python train.py --d_shared_expert=64 --moe_layers=[0, 1, 2, 3, 4, 5, 6, 7, 8, 9, 10, 11] --router_score="softmax" --parallel_block=false --init_std_qkv=0.0348 --decay_fraction=1.0
Below are experts of layer 9 (counted from 0) of a mixture-of-experts language model. Rows are named router (the router's row for the expert), up (a neuron's input weights, with its number) and show model dimensions 0-127. Each number is 50 + 15 x the weight over its row's rms, rounded and kept within 0 to 99.
Before each expert's rows: "gets" lists some tokens that make up at least twice as much of what it gets as of all text. This comes from a sample of Wikipedia text that the model never trained on. Tokens count by the router's weight.

# expert 29
gets: " W", " S", " B", " L", " St", "1"
router:54 69 68 51 69 62 46 75 28 54 61 47 34 31 64 58 67 69 39 52 78 55 62 39 56 30 57 47 43 59 71 59 69 33 63 55 45 67 40 42 37 29 46 61 46 31 73 66 29 65 63 18 46 22 70 72 44 35 62 60 45 45 42 52 66 63 58 41 64 53 59 21 74 49 25 75 52 69 49 22 67 66 42 31 57 39 50 54 72 53 40 37 22 24 54 58 46 61 44 67 50 39 56 73 58 61 36 56 30 62 71 37 38 61 33 47 69 75 39 27 62 36 59 51 67 84 45 37
up0:20 58 46 53 50 42 32 43 39 69 54 55 23 53 48 42 64 66 34 70 70 19 59 66 64 33 40 35 69 66 99 61 36 62 46 35 46 63 47 54 45 73 32 83 51 36 65 44 52 67 56 79 50 48 29 57 68 57 44 76 41 52 46 27 36 57 68 37 46 51 50 42 72 38 44 53 61 65 59 52 85 35 55 47 59 61 64 55 53 68 51 41 54 47 13 42 42 62 49 73 37 32 70 42 67 48 79 37 52 50 74 26 34 46 53 44 54 40 59 33 75 33 55 34 58 36 41 49
up1:47 38 64 34 41 41 75 27 55 56 71 45 50 40 39 46 42 67 35 61 41 40 63 66 59 34 51 54 53 51 50 62 43 33 61 55 53 82 31 45 84 54 63 68 75 47 50 78 33 32 49 39 42 33 61 58 56 45 44 72 47 49 29 37 39 47 38 56 63 42 71 14 44 52 62 99 59 41 85 38 29 42 64 34 70 56 45 49 65 47 61 69 41 22 58 62 77 67 69 54 55 43 52 51 58 67 78 67 44 58 52 58 72 41 31 53 75 54 52 52 77 53 37 83 50 33 34 42
up2:43 52 46 47 41 93 39 82 45 46 69 55 19 40 56 63 46 45 23 45 71 56 71 70 43 70 38 62 37 44 57 45 55 53 69 53 28 44 53 53 61 66 50 81 51 35 69 86 41 65 49 65 49 29 27 69 57 40 55 37 20 44 40 40 59 77 79 39 57 52 59 46 36 38 18 53 56 35 69 43 70 51 70 35 51 42 57 70 64 61 27 57 51 60 21 34 46 62 52 44 45 47 52 59 47 36 43 66 26 34 34 53 61 64 47 32 64 44 53 57 82 50 33 55 87 56 50 58
up3:59 62 70 64 45 61 53 31 36 53 67 30 33 27 80 46 57 68 29 40 55 45 50 29 47 57 65 29 46 70 62 46 45 07 49 31 20 69 67 64 39 40 63 61 53 72 27 28 43 81 75 56 60 47 40 47 61 34 61 30 37 94 33 32 54 57 55 71 51 55 64 51 37 45 46 75 87 67 66 66 78 43 56 44 71 45 56 42 40 52 46 49 62 39 46 58 39 41 52 46 44 73 31 58 55 54 76 44 28 58 44 57 48 68 42 41 49 59 61 30 79 58 59 46 35 51 39 51
up4:60 54 42 46 50 56 25 82 34 43 31 51 58 54 53 50 33 53 60 35 76 67 72 54 50 65 28 49 64 51 53 48 58 61 54 49 41 24 61 36 27 54 39 43 82 33 56 58 59 52 42 51 51 43 69 45 71 34 68 60 49 57 74 45 46 58 68 29 63 61 62 64 53 69 50 46 62 35 43 69 79 71 66 38 22 68 50 40 29 40 41 59 49 66 16 55 57 31 75 59 50 45 67 87 30 50 64 57 58 52 68 30 45 52 36 31 86 39 49 57 54 38 51 16 74 56 38 85
up5:38 55 50 51 39 45 38 36 51 35 61 41 34 23 59 60 70 42 02 40 68 75 48 84 67 42 47 37 80 38 64 47 73 65 65 36 36 47 49 48 50 43 56 24 31 53 79 50 57 67 52 54 37 63 52 58 48 40 43 47 47 70 76 47 56 67 25 38 50 80 38 52 66 52 56 55 48 75 54 67 47 35 46 25 39 65 74 60 37 52 59 76 54 49 28 42 76 38 28 52 55 79 43 53 68 44 77 67 54 68 62 49 41 59 31 46 86 60 37 47 39 38 56 54 75 64 64 43
up6:67 52 25 57 58 47 24 41 34 73 64 57 56 66 57 34 49 40 42 42 59 44 61 39 54 21 47 52 53 31 55 76 79 29 55 58 35 43 51 29 46 59 51 77 55 65 37 45 47 66 56 30 58 45 87 29 65 60 68 24 63 08 43 55 43 52 53 55 48 41 45 74 53 54 14 47 32 30 49 74 55 40 52 40 71 28 47 77 40 38 66 67 54 38 45 84 41 71 41 46 63 70 59 67 55 49 21 64 47 70 28 49 66 49 30 51 51 50 73 54 70 50 27 68 50 49 38 57
up7:55 48 72 33 39 40 60 38 63 45 75 45 70 21 38 56 79 50 40 58 57 43 60 45 46 31 54 49 64 52 61 81 31 53 46 27 48 39 43 29 54 52 56 76 62 51 43 29 30 63 63 28 62 49 74 64 41 59 44 37 66 33 25 53 60 66 40 15 41 23 53 51 65 63 57 66 49 53 75 50 49 14 38 41 59 65 49 74 55 60 60 17 25 41 69 51 65 34 61 55 29 63 25 49 77 26 40 51 32 48 39 33 35 62 31 19 50 46 49 46 24 69 57 55 61 57 63 48
up8:52 40 63 52 51 55 59 54 17 59 63 86 37 60 50 64 58 43 57 92 81 68 27 32 36 47 47 49 56 53 36 56 43 58 34 34 38 43 58 27 30 62 50 45 65 65 49 46 62 38 59 49 31 64 59 40 66 40 69 52 43 54 42 68 46 51 77 37 69 72 50 43 53 74 45 29 65 51 37 46 79 41 33 50 47 53 35 30 56 57 70 33 49 50 47 19 70 64 84 21 31 65 25 51 55 66 37 64 42 35 58 60 33 58 53 39 36 30 22 31 83 47 56 53 26 58 47 63
up9:47 47 51 38 57 44 67 38 38 47 29 54 57 71 53 61 35 37 57 66 34 55 53 53 43 66 33 46 38 60 81 37 46 33 73 55 44 52 65 65 31 56 53 76 32 28 56 53 46 67 93 62 33 60 49 29 30 31 57 44 39 41 17 29 50 30 60 40 66 51 21 42 21 57 65 62 52 76 56 37 69 54 47 47 58 62 61 66 31 41 51 27 73 71 69 02 61 54 68 42 74 38 50 68 50 54 35 57 45 50 33 64 28 46 37 42 59 62 59 43 38 64 55 66 31 46 72 26
up10:37 37 57 40 60 53 67 41 63 24 41 48 47 56 25 63 43 47 24 18 69 54 32 53 27 51 32 51 56 68 59 44 61 40 42 57 48 73 29 71 50 48 65 51 46 33 52 45 76 45 60 47 90 79 44 41 47 46 37 49 20 36 43 60 58 50 50 43 73 56 34 77 45 19 36 38 52 30 46 53 60 66 40 58 41 65 31 49 58 48 24 41 60 58 35 57 62 48 26 66 24 17 36 84 34 44 32 42 34 45 43 25 42 38 45 43 75 67 46 90 43 59 49 46 27 50 65 48
up11:39 66 40 56 38 84 53 66 58 51 71 54 38 44 55 65 25 53 40 14 85 67 62 62 71 46 43 39 65 58 76 51 79 79 53 30 29 55 63 45 44 74 23 50 31 28 57 52 38 59 65 38 37 35 73 74 70 37 71 51 87 52 54 62 50 37 68 45 61 43 61 43 48 41 40 71 47 42 75 18 63 46 44 33 45 41 60 33 29 48 32 18 47 51 42 62 48 42 51 45 58 42 53 56 54 32 34 62 52 37 48 48 30 47 17 54 54 57 65 48 54 67 30 51 60 79 56 44
up12:44 48 49 35 48 60 64 55 29 40 33 36 46 87 38 54 61 57 23 51 79 23 49 43 64 18 75 60 46 21 33 47 57 54 42 65 82 45 36 89 43 45 47 63 59 44 70 37 76 64 62 80 31 51 41 43 46 65 38 63 35 56 46 42 46 48 38 43 33 56 68 30 36 69 27 43 60 33 63 67 30 62 39 36 72 46 28 44 42 65 26 51 44 67 37 48 60 51 63 42 45 48 38 43 49 57 55 70 46 28 57 57 33 50 62 28 40 62 34 74 40 57 72 65 67 72 18 50
up13:39 69 51 60 48 23 58 62 51 44 43 86 53 40 75 59 61 53 57 46 48 60 53 35 31 27 56 46 34 54 55 70 69 61 64 38 58 49 61 58 61 57 52 67 61 53 72 35 56 62 69 71 46 28 64 58 28 37 75 39 61 60 49 49 67 50 73 69 72 72 58 39 51 74 62 75 49 70 40 38 59 47 53 53 61 62 42 58 83 39 37 23 55 48 39 43 37 80 85 41 20 36 89 59 70 76 46 41 35 65 40 48 32 34 46 29 48 66 55 62 32 73 65 43 62 68 54 40
up14:71 52 45 77 13 92 74 56 64 23 46 45 48 47 36 47 18 53 50 31 64 33 51 61 69 82 51 24 56 48 25 39 41 22 85 40 38 60 51 16 36 60 65 58 35 45 70 45 65 43 54 54 46 53 61 26 38 45 60 54 59 56 48 57 49 32 65 29 79 63 44 49 48 46 52 48 62 69 60 56 62 55 38 22 54 31 42 29 56 35 49 29 32 43 41 43 49 53 35 59 49 40 73 53 76 58 56 59 92 61 62 47 46 53 40 58 54 37 57 33 53 48 33 42 56 60 31 40
up15:51 45 28 34 49 38 51 43 32 23 19 43 46 33 64 29 41 68 49 24 57 50 73 39 47 51 83 55 67 34 51 75 59 41 48 46 47 65 42 43 39 35 57 53 67 35 53 53 40 25 59 39 58 46 56 47 49 44 29 38 62 81 50 42 41 79 14 85 41 36 40 65 40 43 51 77 73 65 27 34 39 56 46 46 87 45 44 60 46 65 41 44 49 37 18 55 53 49 67 32 56 44 42 51 78 59 70 69 26 67 46 45 25 51 51 74 30 73 55 46 63 35 39 41 63 54 55 73
up16:22 69 53 61 86 63 36 55 59 39 45 46 33 65 48 48 39 65 44 58 52 60 43 20 53 52 66 40 69 51 75 76 57 33 25 43 67 55 64 13 24 47 56 60 41 61 65 69 31 56 50 34 24 52 71 53 66 37 61 69 09 38 27 49 81 65 54 48 45 30 71 53 43 70 51 52 58 71 47 46 55 40 40 31 65 34 76 42 46 46 57 44 37 30 58 54 80 51 46 34 41 68 44 51 49 63 57 70 37 27 28 22 63 55 51 45 52 71 45 37 70 42 46 35 41 44 72 53
up17:51 46 44 77 56 47 46 63 50 43 69 15 46 57 47 29 72 42 36 65 44 39 45 25 64 28 80 14 62 63 60 56 44 69 54 40 56 76 48 39 50 65 54 32 52 57 26 30 66 32 31 76 82 43 63 45 61 35 56 55 60 71 64 54 57 78 42 45 50 34 55 56 70 85 63 57 56 73 69 48 67 63 47 38 68 48 64 41 55 37 49 50 37 65 54 43 54 60 57 67 60 07 57 85 28 62 59 66 59 54 66 51 64 65 60 37 44 55 66 52 22 36 41 48 48 43 59 30
up18:39 58 33 65 58 45 51 48 22 35 42 62 64 63 74 56 62 76 47 64 65 51 59 52 68 41 47 58 61 25 48 76 58 39 50 65 35 72 53 36 43 57 17 70 63 40 46 47 64 54 47 36 35 31 48 63 36 50 46 79 32 46 41 43 42 41 48 38 76 51 10 55 56 56 45 41 50 62 62 49 72 59 47 18 50 58 43 60 53 24 70 42 54 33 39 33 73 97 49 53 29 38 45 59 42 70 51 57 38 28 52 55 79 42 46 78 48 62 39 35 56 52 54 54 53 76 06 72
up19:23 49 60 29 47 65 55 15 22 22 47 56 42 17 59 49 51 35 35 36 59 60 21 51 62 43 67 40 34 70 32 75 34 62 63 40 28 33 66 49 57 49 30 59 51 58 45 58 38 67 84 14 25 35 55 72 41 37 73 38 49 59 53 56 41 64 42 39 47 39 30 29 65 28 55 57 42 51 41 34 57 66 29 28 61 26 61 39 52 28 57 31 63 36 49 74 61 51 70 57 49 40 48 88 45 36 37 34 43 53 23 46 37 42 34 34 58 49 41 48 45 56 46 64 63 65 52 49
up20:40 65 52 40 46 53 62 46 26 38 52 68 27 30 84 68 42 55 54 54 50 36 57 51 26 48 33 36 39 99 61 63 49 67 56 25 44 72 58 56 66 75 39 58 50 63 56 47 43 42 31 54 32 52 78 58 47 21 60 21 54 58 52 75 33 61 38 34 55 50 37 56 49 48 43 51 57 56 73 48 30 60 63 47 50 27 49 62 47 48 58 33 31 04 41 33 51 62 68 82 45 60 53 82 47 63 39 45 53 48 59 34 41 51 29 20 59 58 68 67 49 55 40 35 57 53 49 25
up21:34 43 44 62 38 52 10 64 65 49 63 53 39 27 41 58 44 36 71 33 53 34 54 64 56 51 68 57 66 71 49 64 42 63 25 58 44 24 35 64 49 43 72 72 61 65 15 38 48 43 45 58 74 35 61 35 47 53 50 37 51 46 36 56 30 40 60 62 29 28 32 75 52 35 42 48 59 59 45 48 48 80 28 60 54 59 39 67 49 69 51 21 67 56 65 72 45 39 25 60 70 60 38 77 58 41 31 54 51 54 55 76 50 46 11 31 51 54 51 59 69 42 28 57 79 83 61 52
up22:68 58 44 32 55 60 54 62 66 49 65 36 36 44 66 29 30 50 46 24 64 55 66 52 30 09 65 34 61 60 75 61 57 42 44 68 42 32 64 58 34 52 51 51 27 30 97 38 46 30 75 34 73 41 47 50 28 66 54 53 58 86 52 47 47 44 55 30 60 34 60 48 39 41 63 55 50 28 41 39 60 38 23 60 43 61 45 39 79 47 17 34 34 51 44 62 60 57 49 52 48 37 68 37 39 52 29 45 41 65 69 69 34 52 46 72 70 55 44 43 25 55 65 38 74 51 81 60
up23:46 61 35 47 59 61 28 69 50 35 39 51 58 50 92 49 70 53 65 38 65 65 26 43 71 38 36 67 68 59 61 47 39 37 35 52 35 27 59 30 56 33 63 69 53 56 30 33 52 44 52 56 39 38 43 99 40 28 68 70 45 60 43 77 61 52 26 67 48 72 31 64 57 58 43 52 43 65 38 46 37 37 50 30 68 45 37 52 58 30 36 66 56 44 32 46 73 67 41 59 38 44 49 40 55 76 27 63 30 32 55 28 51 48 55 47 56 45 78 39 23 36 53 38 76 86 56 63
up24:54 68 47 51 32 38 68 51 29 31 67 46 43 36 49 51 65 58 36 48 52 48 41 32 64 66 53 60 34 40 75 67 43 55 45 80 53 47 26 44 44 57 28 52 52 61 48 43 54 32 29 36 49 67 62 47 08 54 49 34 72 56 54 42 99 27 29 53 55 53 56 30 34 49 53 68 42 49 30 32 45 28 54 28 62 55 79 46 59 49 37 24 41 71 76 47 40 45 44 34 58 52 52 83 41 75 60 66 41 52 69 41 59 49 60 61 64 82 48 31 54 38 55 76 40 41 60 46
up25:36 43 53 36 34 47 53 45 69 36 59 34 42 73 43 40 61 58 30 35 53 60 52 42 26 52 51 62 51 59 48 86 63 64 30 27 49 51 56 39 67 70 43 33 46 34 58 57 44 56 65 28 45 37 53 66 70 63 57 37 80 52 59 38 33 70 51 15 53 33 73 38 45 59 54 85 33 64 86 52 52 51 68 42 41 29 59 82 53 50 52 44 55 30 65 47 64 46 83 66 45 87 36 62 50 42 43 50 38 28 71 42 34 75 12 55 47 47 59 80 36 50 56 62 49 46 49 34